{
  "n_layer": 8,
  "d_model": 192,
  "experts_per_token": 8,
  "activation": "reglu",
  "normalize_top_k": false,
  "routed_scale": 0.707,
  "lr_router": 0.000805,
  "norm": "rmsnorm",
  "norm_eps": 1e-05,
  "lr": 0.00205,
  "beta1": 0.9,
  "batch_tokens": [65536, 131072, 196608],
  "seq_len": 512,
  "steps": 4221,
  "dataset": "wikipedia_en"
}
Below are experts of layer 3 (counted from 0) of a mixture-of-experts language model. Rows are named router (the router's row for the expert), gate (a neuron's input weights, with its number), up (a neuron's input weights, with its number), down (a neuron's output weights, with its number) and show model dimensions 0-191. Each number is 128 + 32 x the weight over its row's rms, rounded and kept within 0 to 255.
Before each expert's rows: "comes before" lists some tokens at least twice as common just after its tokens as in all text; "comes after" lists some tokens at least twice as common just before its tokens as in all text. This comes from a sample of Wikipedia text that the model never trained on. Tokens count by the router's weight.

# expert 85
comes before: " |", "%", ".", ")", " km", "°"
comes after: ".", ",", " .", " According", "′", " —"
router [104  60 108 125 108 127  81 142  79 161 191 178  59 125 165 118 158 160 168 153 109 128 122 125 120 178 141 120  74  50 110 148 131 116 111 174 142 177 150 119  96  63 138 170 147  64  86 131 173 129 113 149 105 135 120 159  82 116 155 139  81 204 113 126 138 137 119  99  93 120  75  87 193 109  59 133  87 157 130  88 163  97 162  93 139 103  77  89 177 123 127 131 115 124 206 108 104 133 138 162 141 175 128 101 131 113 124 137 148 143 131 160 197 130 140 166 109 158 122 115  86 130 126 130  71  68 158 135  89 171 122 171 144 141 133 165 172 130 104 175 131  87  88 154  88 138 112  84  98  91  68 180 151 105 142 109 147 182 133 126 185 140 135 102 158 130 143  57 150  95 172 144 109 129 124 141 103 104 171 154 136 110 155 134 111 152 117 101 161 115  97 149]
gate0 [153  67 116 132 117 165 107 107 139 157 188 109 118 151 101 123 175 131  98  66 152 149 130 150 176 145 133  93 119 119 106  92 141 120 125 159 101 119 210 131 150 122  97 206 109 111 136 141 117 147 168 157 149 113  87 141  87 125 137  98  54 123 139  97 216 122  97 149 135 118 110 132 189 106 128 115 154 141 116 161 122  99 142 130 162  99 190  70 156 175 114 108 118 123 185 128 120 189 141 191 109 162 130 133 158 138 137  98  98 146  95 112 177 101 110 122 158 198 126  98 150 111 123 148 194  80 133 198 169 151 102 159 146 144 128  98 131  80 162 144 176 104  71 121 138 194 143 126 109  78 101 153  91 169 132 132 122 169 136 155 101 172 106 126 111  83  98 151 170 116 126 192 128 103 155 182 174  89 100 135 170 121 109  68 147 120  94 101  95  94  65  92]
up0 [149 116 109 130 171 111 122 115 113 162  95 104 150 122 123 127 124 140  99 145 131  96 110 107 110 150 122 167 168 144 140  83  99 113 123 135 116 138  88  94 108 139  98  24  86 159 112 152 125 119 183 122  83 155 144 120 111 150 135 137 181 131 127 163  99 167 144 105 177 104 186  99 133 127 112 101 115 156 159  90  59 152 147 117 118 140 109 126 216  94 127 110 163 129 100 168 126 116 162 114 117  56 178 116 114 213 122  98 172  87  98 106 123  85 135 157 125  97  90 184 115 159 124 122  66 177 166 147 101 140 139  72 120  97 156 171 120 170 134 167 102 132 175 151 243 111 101 116 100 139 154 112 183 136 163 122 126 100  81 102  78 114 129 181 150 151 180 126 106 139 195 136 121 164 156 132 135 106 138 128 119 188  91 196  92 119 160 143 120 180 119  73]
down0 [128 142 111 126 119 155 145  94  75 140 121  84 144 143 142 132 120 170 144 106  86 149 131 195 111 183 177 134 134 157 131  94 114 121  89 100  78 132 186  47 184 147 142 195 152 115 123 144 185 133 107 141 121 143 114 117 136 167 128 161 149 108 136 116 147 170 144 139 206 138 176 136 112 117 103 132 182 110 187 110 138 121 139 135 129 128  95  73 135 143 127 166  99  90 139  98  88 106 136  82  94 173  92 157 168 109 121 100  78 124 109 119 184 124 174 144 142 133 178 166 137 200 180 156 128  77 134 115 203  88 133  89 137 139  92 163 133 134  91 153 106 167 106  97 146 148 125 122 175  84 123 132 135 118 196 113 129 175 163  48  93  97 130  64 138 202 129  69 106  90 140 142 120 168  80  90 104 130 118 107 119 134  79 139 172  63 116 132 107 147 122  74]
gate1 [115 118 121  73 150 130 137  99 149 166 145 136  85 132 123 130  95 120 129 138 179 124 131 143 114 121 127  69 147  77 122 171 110 110  69 108  82 147 132 150 155 115 167 136 142  49  96  86 122 136 109 119 116  76 146 110 168 121 147 179 127 122 125 151 143 117 115 111 116 122  74 107 156  58  67 139  81 120  77 122 139 135  92 205 136  96 138 120 189  69 143 184 123 108 155  82 117 122 194 139 128 167 128  65 147 102 137  65 128  99 112  97 138 124  94 132  84  52 151 132  98 109 135 131  91  93 166  92 121  74 119 142  92 152  94 122 125 132 131 156 105  39 113 119 111  99 125 158  51 129 151 186 176 178 134 143 116 169 135 143 174 133 114  42 145 161 101 122 120  77 131  72  55 148 135 100  74 131 135 175 154 104 161 136 110 154 142 102 115 148  77 138]
up1 [136 130  98  87 136 168  98 101 188 116 123 102 127 118 105 123   0 145 109 127  85 139 136 151 159  99 117  38 182 174 124  96 156 130 165 152 169 160  89 119 144 117 144  99 130  84 127 126 129 107 107 108 151  88 115  76 109  86 114 106  98  96 145 170  79  12 121 151 145 154 133  75 152 134 136 103 145  68  87 110 134 126  93 130 119 163 176 195 158 134 183 136 111 104 118 123 167 157 153  92 144 155 117 157 131 162 116  84 161 135 101 103 102 113 178 110 144 101 102  97 128  91 119 141 126 107 110  93 102 158 102 196 139 141 118  80 160  95 122  96 119 136 136  64 122 143 159 125  74 149 177 134  81 156 102 161 125 110 150  95 110 163 113 139 120 160 131 108 112 101 140 191 124  65 117 110  85 149 194 100 159 130 100  74 129 127 145 167 126 110 108  63]
down1 [105 141 141 131 126 127 144 150  95 148 175  77 105 108 159 119  73 152 112  75 130 120 108 152 187  77 113 142 173  86 107 133 135 153 168 133 169 120  68 146 146 145  65 125 125 171 166 120 109 150 120 131  40  99  90 146 128 118 139 146 190 163 119 138 103 183 199 122 154 144 173 100 146 124  65  98 114  50 152 175 147 117  72 206 172 168  82 155 129 155  92 175 162  89 121 173 157  53 168 146 225 101 111 139  85 109 103 140 124 127 107 121 107 130 113 148 116  95 132  75 116 135 155 130 183 161  73 148 141 110 122 128  97 124 123 149 148 138 131 102 117 119 140 148 104  75 125 117 163 153 128 111  99 124 151 135 154 167 156 134 187 183 162 175 154 127  53 162 139 134 144 155 148 137 116 105 125 127 133 131  78 153 160 165  68 110 124 120 135 155 174 169]
gate2 [129 110 142 129  90 130 131 117 112 172 126 134 118 130 122 130 234 140 128 119 112 155 111 157 132 173 143 160  95  39 152  90 203 134 108 181 163 167 177 135 145 112  95 165 113 114 111 134 130 106 136 156  96 162 112 144  81 138  50 151  93 106 102 156  59 164 109 158 153 121 146 176 152 116  81  85 153 152 161 136 140 139 130  95 140 152 137 102 127 114 109 118 118 106 184 148 152 152 102  91  82 105 125 116 207 128  95 132 147 123 131 160 116  83 198 162 131 118 116 125 202 134  88 144 162  48 154  65 137 132 111 108 145 178 148  84  59 117 101 179 158 115 102 103 154  95 124  82 122 177  98 146 152 107 165  97 111 161 142 126 117 116 135  75 170 182 106 136 128 121 165 151 146 119 117 125 129 115 114 153 155 162 128 195 166 216 110 187 143 111 128  88]
up2 [150 131 142 111 101 151 140  87 121 165 107  92 137 120 136 152 152 117 164  94 149 161  84 128 114 142 138 175  98 120 162 135 175 132   0 152 107 137 146 131 110 165 160 122 113 115 123 109 213  93 120 128 103 188 139 179 121  95 132 146 102 114 102 133 105 128  67 129 140 121 115 146  97 102 231  71 151 129 125  90 252 136  96  85 153 156  98 113 157 154 117 139 120  84 134 137 183 150 103  80  95 118 128  76 126 116 134 163  95 140 156 184 105 114 142 126 153  72 144 143 140 112  71 105 126 112 145  70 125 115  74 111 153 152 135  67  78 148 135 158 143 106  99 126 137 111  96  27 116 165  99 140 105 100 138 117 158 118 143 111 130 139 163 112 167 145 135 109  78 108 146 125 146  97 137 126 138  91  99 157 155 161 108 168 111 174 115 181 149 112 135 116]
down2 [122 126 118 123 120 147  78 126  88 111  87 131  84 225 105 146 143 119 107 115 159 161  99 130 125 148 111 177 102 145 137 142 115  93 137 148 145 158 144 116 113 141 175 153 127 113 144  91 110 103  52 220  95 103 154 117 177 102 141  94 108  88 170 156  83 170 133 107  78 138 128 106 150 122 129 137 171  97 118 102 164  66 151  89 143  89 157 125  58 113 156 135 130 113 122 154  53  77 190 120 138  46  90 118 157  98  62  52 181 142 110 210 163 103 111  95 212  87 143 142 149 136 142 150 139 150 155  79 138 123 137  99 142 153 108 118 112 161 126 176 160 126 104  66 149 125 138 112 111 189 164 110 115 128 144 126  56  83 154 134 142 135 134 124  96 156 121 125  58  86 154 144 112 109 127 149 104 154  91 149 148 129  80 117 115 129 129 154 130  98  87 121]

# expert 224
comes before: "\n", ")", " |", "-", " (", ";"
comes after: "–", "  ", ":", " /", "/", " 0"
router [140 129  73 116  68  98 110 153  69  74 169 149  25 183 148 107 153 158 151 150 100 107 152 132 157 200 121 104  79  68 135 114 176 103 155 121 206 180 110  75 123 103 139 150 151 107  41 119 176 122 131 185 117 169 135 123 144 136 101 181 117 155 147 150 156 139 116  94 143 175 149 129 131 158 130 139  84 161  81 149 100 129 151 101 129 129 104 139 144 140 113 131 173 136 192 103 102 161 156 143 134 160 103 116 192 118 105 135 118 132 104 162 137  80 185 197 150 138 163 132 111 120 167 103  88  66 166 103 156 192 151 149 132 123 126 148 133  61  92 146 142 155 114 140  94 146 113 135  96 127 107 134 156 115 130 130 151 160 161 168 155 165  95  50 177 138 146  99 199 114 163 126 139 109 148  94 170 128 173 106 148 107 129 123 167 135 158 142 126 159 106 151]
gate0 [159 115  82  84  93  75  88 142 116 127 153 127 121 158  36 133 131 132 138 147 107 134 162 154 142 133 156 114  91 150 131 171  66 189 126  77 146 129 141  73 102 120 119 106 137 122 114 127 184 102  76 127 117 124 114 113 106 110 130 144 190 128 143 107 121 153 124 114 128 168 151  80 131 135 137 127 165 224 106  81 161 141 194 137 252 142 140 117 132 144 130 121 129 125 154 133 138 157 134 103  69 163 104 120 135 114 112 123 109 131 145 143 144 170 137 190 184 171 140 122  44 126 104 120 138  92 161 133 151 203 144 116 113 104 105 141 125 104 124 184  63 105 126  91 130 165 112  72 140 143 152 135 172 160  43 192  95 116 101 128 124 149 159 148 156 147 172 100 189 127 168 160 174 117  95  96 111 148 206 101 150 131 149 160 165 108 146 141 114 108 123 144]
up0 [155 140 107 204  90 125 189 169 182 222 160  96 137 134 139 110 155 146  90 174 114 105 218 128 135 116 115 143 127 122 122 155 141 168 179 125 130 107 164 138 185 105 104 133 135 140  62 143 140 106 123 177 126 146 136 118 142 161 113 131  89 154  99 104 158 113 154  98 152  90  75  66 100 130 112 179 137 128 124 152  18 152 115 189 148  89 144 135  77  95  76 120 131 116 121 129 200 124 103 106 171 122 156 131 125 133 140 155 125 125 145 129 137 124 141 154 141 118  93 121 133 125  74 159  97 153 116  98 108 120 116 128  95 102 128  98 155 137 115 138 116 119 105 177 176 186 123 106 107 159 170 152  75  92  38 143 187 132  58 130 117 155 104 106 141  97  75 162 121  77 144 131 121 125 165 136 115 180 132 175 125 161 112  99 131 107  58 148 167 157  68 149]
down0 [121 152 169 106 162 118 175 201  70 165 142 125 112  94 148 103  97  86 172 106  83 148 143 135 126  71  64 123 148 185 112 127  87 139 130 123 115 106 204 159 109 179 146 121 133 141 150 103 154 127  95 215  87  35 154 150 144 163 164 116 127 131 131 126 132  96  81 142 116 167 116 130 191 156 135 100  93 128 134 138 137 164 178 127 137 169  89  98 128  93 110 146 170 199 131 130 163 156 196 143 153 160 107 145 175 150 143 131 117 174 148 108 108 127 128 121 111 131 130 159 145  97  89 130 179 113 171 168 110 145 118 119 147  97  79 166 174  92 139 146 158 157 169 145 154 137 125 139 200  81 199  67 103 103  66 152 151 111 115 124 149 215 118 160  75 130 128 116 171  87 155 159 135 103 124 128 124  94 110 160 118 162 102 144  86 165 137 136 151 144 157  94]
gate1 [121  70 102 115 139 121 119  98  87 103 145 127  97 117 166 138  58 160 166 118 127 142 109  49 114 140 114 133  85 155 140  50 128 118 118 124 148 158  94  80 130 128 131 179 208 103  85 132 135 155 159 166 108 114 145 132 148 112 142 103 119 129 174 183 112 150 143 114 184 138 119 167  90 166 103 100 111 163 102 145 119 122 113 133 167 176  86 175 111 161  88 137 124 188 186 110 111 113 139 101  89  73  94 130 100 122 126  87 126 139 165 184 137 106 111 128 120 157 121 128 128 114 144 102 179  96 167 118 131 205 161 145  86  75 111 137 132 162  49 131 141 106 101 122  80 176  50 188  74 146  95 103 174 104 137  74 104 124 168 111  72  92 162 119 138 134 102 141 124  70 152 172 102 127 142 139 192  73  90  74 134  97 102 139 153  77 147 141 168 141 103 135]
up1 [121  96 149 170 135 109 111 124 122 116 131 138 138 102 142 201  50 141 160 145 130 100 120 120 121 146  88   0 161 160 135 114 111 108 125 116  98 187  82  91 129 123 120  73 158 108  95  82 124 105 136 164 130 120 204 139  74  58 164 159 111 127 104 108 104 131 112 150  96 171 172 132 145  99 153 156  46 100  90 148 153  94 189 128 118 139  92 117 132 136 101 109 144  70 117  92 105 103 120 148 118 166 114 146  84 140 118  91  97 145 139 114 147 181 141 112 169 136 112 116  89  90  23 160  71 163 126 168 118 123 145  85 105 117 146 154 117 147 140 103 138  81 154 156 126  87 153 120 110 133  94 110 193 128 123 115 117 100 131  82 145 166 146 134  88 161  74 140 125 137 131 111 135  38 127  81 135 141 144 186 174 142 181 130 110 119 126 118 149 100 113 147]
down1 [ 79 167 123  75 159 115 165 119 110 114 141 118 118  85 151 177 141 137 148 132 133 104 171 103  92 145 194  84  88 112 142 167 112 145 154 168 144  82 120  87 128 155  90 166 141 167 126  82 153  78 148 145 113 171 134  99 151 153 113  91 134 155 159 127 129 167 149 169 162 158 117 182  97 163 147 144 149 180 131 174 105 119 100 116 169 160 164 113 151 121 152 151  87 135 173 137 131 126 208  71 189 126 147 182 108 124  83 112 134 143 165 163 131 130 156 101 119 173 138 137 114  60 122 158  92 156 141  72 107 116 140 118  79 188  72 140 138  55 110 170  66 129 130 123  60 122 177 125  96 154 147 114  75 148 183 130 166 169 123 172 139 105 108  94 160 141 128 139 110 148 149 189 106 174 104 155  76 206 193 148 161 128 125  92 104  75 158 146 125 118 100 120]
gate2 [128 127 123 163  88 115 172 177 119 126 135 141 118 104 159 117 109 116 113 153  55 161 112 155 110 146 125 172  91  93 119 101  88 158 134 164 102 202 113 166  87 117 139 136 173 118 112  80  90 101 177  96  60  85 125 129 108 124 108 129 128 158 170  94 156 101 186 101 141  88 178  71 139  72 162  96 128  83 144 154 113 100  80 155  90 100 110 149 123 162 169 129 162 129 150 132  59 162 103 105 159 106 104 109  92 105 124 120 151 122 102 145 222 157 117 143  78 203 114 109  91 170 121 109 155 139 126  95  97 106 101 148 124 115 101 187 143 142 133 152 173 161 141 164 106 154 165 142 137 117  99 205 103 127 119 115  88 191  78 211 139  41 159 135 124 128  80  97 138 127 127 116 162 109 157 134  83 179 148 125  86 116  99  57 116 138 112 115 149 128 123 126]
up2 [157 120  69 116 147 141 118 130  72  82 138 121 176 179 119 168 135 108  66  96 178 159 177 100 186 153 122  85 189 142  63 128 139 104 121 156 197 141 165 110 128 131  88 152  98 106 174 129 176 101  77 119 133 168  92 157 154 109 121 154 191 111  79 181  76 112 133 162  80 147 104 165 147 142 103  90 128 140 159 129 195 119 146 111 171 155 124 120 128 127 139 148  79 154 138 184 157 106 128 100 133 123 182 132 122 103 121 148 134 100 161 111 124 122 131 129 147  52 141 146 148  63 159 136 112  96 157 158 107 115 124 150 149 130  94 167 118 113 125 176 131 100 183  38 109 121  68 121 144 111 108 110 166 204 182 127 126  81 163 121 109 170 100 101  99 133 152  76  82 106 135 130 103 187  89 170 153  86 102 151 130 163 138 110 150 151 137 122 130 120 202 117]
down2 [108 134 164 174 123  57 119 159 148 109 168 136 129 108 132  82  74 136 163 109 163 183 130 115 106 119 145 109  81  51 168  83 120 162 100 148  71 108  89  99 147 147  61 189  87 185  57 150 148 182 114 100 140  55 112 119 102 117 154 123 148 151 135 141 160 108 110 131 121 157 122 143 128  91 143 154 127  87 180 134  70 122 162 160 128  56 139 120 119  40 158  73 124 127 150 121  53 103  73 123 120 134 147 161 106 130  74 115 151 115 129 123 122 120 136 135 153 137 106  49 142 147 104 129  92 110 136 133 122 166 142 168 137 188 115 118 153 129 123 134 166 176 160 131 120 173 138 134  80 142 107 139 136 137 116 167 158 125  46 142  92 101 128  96 210 153 126 115 108 191 103 109 121  60 144 149 118 155 148 156 120 137 107 108  75 124 153 138 112  72 151 165]

# expert 64
comes before: " |", "%", ")", "°", " m", " km"
comes after: ".", ",", "%", "0", "000", " $"
router [121  88 108 100 122 134 150 216  96 114 178 177  14 124 161 130 190 170 171 151  67 162 114 151 147 172 154 128 120  84 147 125 159  92 118 127 161 172 135 142 106  57  99 150 108  80  78  93 138 106 130 153 132 147  72 170 126 120 143 131 107 142  98 125 123 153 180  89 121  99 103 144 195  95 115 121 104 149 109  75 112 139 184 111 145  94  96 127 151 113 132  92 121 126 186 149  94 132 170 163 110 119 140 156 130 131 123 105 173 136 129 154 183 113 122 180  74 171 122 121 123 138  86 182  91  84 141 119  94 126  96 152 114 126 136 119 177 138  97 196 123 114  82 131 102 134 129 145  61 135  69 151  91 110 149  92 161 185 128 144 158 154 152 110 143 144 134 106 173 135 169 141 131 126  83 126 130  50 175 140 101  89 137  86 155 151 151  92 168  74 114 159]
gate1 [129 126  87 168 155 102  81 130 113 172 210 155 135 106 124 110 124 126 109 203 103 133  79 118 138 129 148 106 118 138 183 134 145 115 108 179 141 103 128 136 215 124 164  95 176 139 147  72 128 114  80 153 154 135 105  73 168 122 100 128 134 112 156 133 138 185 143 151 137 102  89 143 110 144 107 124 104 132 120 107 127 188 129 110  86 135 117 133 149 121  79 124  85 155 128 117 120  62  71 186 161 131  88  86 147 129 112 149 152 142 141 108 181 151  90 147 131 168 180 122 119 101 178  83 110 122  85  98 160 126 133 110 118  72 103 136  54  87  56 145 179 142 112 133  94  76  74 137 116 168  90 136  99 140 203  94 149 162 154 109  85 163 139 131 155 189 184 127 190 142 152 125 112 158 126  66 152 193 156  79 134 109 157 111 126 106 181 102 167 143 144 159]
up1 [105 128 106 120 157 101  92 142 127  92 190 163 113 155 128 121  90 102 114 202 110 145 124  90 119 155 154 126 142 115 133 159 161 116 113 154 119 106  88 141 203 122 172 143 152  89 151  89 132 123  81 156 182 141 108 128 148 132  67 120 151 118 153 157 110 180 187 153 142  96  92 189  91 165 133 130 130 125 135  64  91 166 117 146  90 150 123 153 121 167  60 125  86 171 123 156 116 112  65 161 152 123 114 101 113 136 116 154 139 142 178 155 119 161  82 112 177  92 147 106 136 125 185 125 114 136 133 180 173 100 149 108 113  75 114 103  74  86  94 112 200 127 127 134  83  96  93 158  92 153  83 144  76 156 193  88 132 152 133  82  90 181 161 144 123 212 156 113 175 180 135 120 121 132  86  76 116 165 137 107 143 131 196  89 163  68 174  98 140 133 144 146]
down1 [168 165  83  47  95 166 133 107 146  74  92 156 176 148 109  86 142 143 179 166 128 157 150 130 158 153 115 147  92 107 117 131 145 154 151 128 140 154 101 116 201  68 141 106 155 136 124 134 114 150  96  94  46 181 137  80 130 112 104  92 101 116 142  70  83 176 152 139  93 138 110 149 171 131 152 173 132 127 151 157 136 138 118 157  91 138 210  46 110 114 130  89 160  69 171  84 198 135 145 107 149 149 139 135 114 100 125 121 145 133 144  97 117 109 177 130 103 157 139  46 135 186  91  85 122 158 121  71  92 154  85 132  96 120 124 110 149  98 125 149 108 149 162 176 139 120  90 176 153 139 112 123  84 186 130 112 182 146 124 163 190  77 120 153 150 111 171 134  78 118 153 113 141  86 165 100 113 100 166 153 168 102 161 118  66 143 138 155 159 147 128 105]
gate2 [122 143 117 103 132 123 188 152 127 144 111 123 118 197 125  90 138  81 175 163 131 130 114 131 112 145 174 185 108 109 100 180 140  91 158 145 118  97 137 110 106 107 130 108  53  96  58  84 129 118 152 147 122 134 122 119 112 131 178 125 167  96 112 123  90 135  81 126 125  91 110 166 181 138 130 138 126  92 128  37 103 147 172 133  74 135 144 117 125 176  98 118 171 156 147 130 125  94  92 175 138 138  94 138 112 185 127 151 156  99 130 111 111 144 179 154 103 174 139  84  77 159 143  72 189 126 136 138 113 123 142 108 127 152  84 146 124  91 125 169 126 164 126 131 120 163 123 146 143 130 104 198 124 104 150  63 110  37 200 126  84 143  66 142 133 141 175  95 153 142 182 130 104 200 117  86  98  56 147 166  90 151 180 137 133 121 122  89 125  55 142  69]
up2 [130 122 106 141 109  88 104 145 150 125 128 148  97 145 106 110  97 144  77 107 114  72 159 138 198 117 132  96 120  82 125  86  99  83 168 132 136 133 124 103 146 118  94  96 150 120 122  85 140 160 107 143 159 110 107 124 157 118 152 164  77 112  56 188  96  72  71 107  77  73 158 143 139 117 123 118  74  49 183 166 162 140 185 123  87 176 119 144 165 112 166 108 184 170 144 121 210 112 135 104 106 173 114 167 108  97 121 146 146 150 151  96 120 127 115 129 197 130  97 164 160 113 107  93 114 117 160 162 135 169 162 106 113 107 120 120 105 128 119 132 115 118 125 113  92 102 139 118 138 255 138 111 118 171 107 157  87 102 114 158 142 220 123 126 122 114  64  66 103 177  85 150 139 122 116 148  79 164 150 103 105 133 136  77 143  80 173 104 123 146 117 104]
down2 [117 111 163 129 162  96 134 157  99  61 124 175 112 153 109 120 154 133 112 111  84 117 115  99  80 165 161 128 129 163 139 187  78 151  91 145 127  90  87 141 133 191 107  76 150  86 191 102 174 157 181 166 112 118  61 151 150  84 122 190 161 124 177 166 136 192 114 174 124 175  85 106  80 123 131 118 141 133 114 133 131 138 116 139 122 158 156 100 105 107 155 121 128 168 174 145 125 162 149 138 104  85 152  98  98 131 173  60  95  78 116 103 145 138 128 156 160 142 157 146 110 120 127 175 129  86 117  75 140 105 126 147  80 109 184 161 133  83 121 144 126  97 121 112 173 126  84  98 175 184  87 105 164 230  81 155 156 156 139  96 112 198 146 124 108 106 162 150 130 119 121 146  42 166  86 168 148 162 151  86 114 138  92 115 137 171  92 161 126 148 120 145]
gate3 [164 123 127 146  79 123 145 158  67  74 207 157  96  66 143 135 188 116  96 131 132 153 141 126 199 145 112  86  98 108 112  75 143 131 132 117 162 189 128 118 128 136  74 105 135 147  82 174 180 146 134 157 168 106  99 138 153  73  84 157 128  65 146 123 129 156 126 179 100 203  97 146 136 114 111 126 136 162 102 146 110 149 107 125 120 146 156 157 130 110  69 146 108 101 137 126 144 185  93 115 132 108 147 115  87 113  96 170  91 134 114 104  80 141 172 105  93 113 146  96 155  53 127 197 116 137 122 133 146  73 116 128 136  62 118 143  91 141  57 106 108 112  47 129  83 139 135 145 105 158 120 100  85 116 120  91 152 147 112 170 148 177 127 118 140 105 103  97 132  98 144 129 125  45  69  79 173  59 107  86 117 118 130 112 166 133 102 117 166 174 146 164]
up3 [130 171  82 138  82 106 126 158 129  99 134 136 117 172 186  98 118  93 183 129 147  93 108 138  99 127 213 116 106 183 158 102 132 119 173  95 150 143 112 123 121 177 155 136 139 181 133 173 134 119 125  94 134 149 212  98 181 106  81 167 132 128 124 173 104 174 119  50 120 161 132 122  57 162 198 136 117 125 173 178 183  94 130 112 156 126  89 141 166 141 106 132 143 111 117 149  49  81 155  70  98  78 151 157 147 124  97 166  95 120  56 147 142 129 151 125 134  66 138  86 158 136 154  94 122 151 107 114 139 144 206 110  97  77  70 127  97 132  80 125 148 152 156 167  60 117 103 132 153 156  88 103 164 103  87 135 113  70 122 105 142 130 100 131 136 129 147 191 134 144 153 130 159 144 103 112 131 132 186 103 178 103 126 162 158 149 120 113 113 170 136 147]
down3 [152 112 132 140  90 168 154 128  92 116 129 162  85 174 130 102 110 155 152 158 189  86 147 159 138 193 156 142 124 237  77  85 112 141 175 147 124 180 116  64 160 110 178 143 100 118 134 120 149  97 138  98  87  93  97 118 173 141 125  88 198 114 131 137 129 141  31 143 180 163 144  86 110  97 190 120 201 132 145 115  89  65 190 149  87 158 148 102 146 146  99 125 145 139 134 135 160  83 186 124 110 173 111 125 161  89 155 120 127  96 132 167 107 136 133  80 134 150 120 154 169 120 128 115 155 148 122 122 122 106  87 137  70  95 123  91 147 124 132 106  95 186  91 156  72 124 154  64 120 119 120 137 109 168 158 121 130 127  68  76  80 152 126  75 136 169 129 174 130 162 170 141 117 156 127 140 142 129 119 156  93 117 201 155 139 119 111 113 149 122  79 139]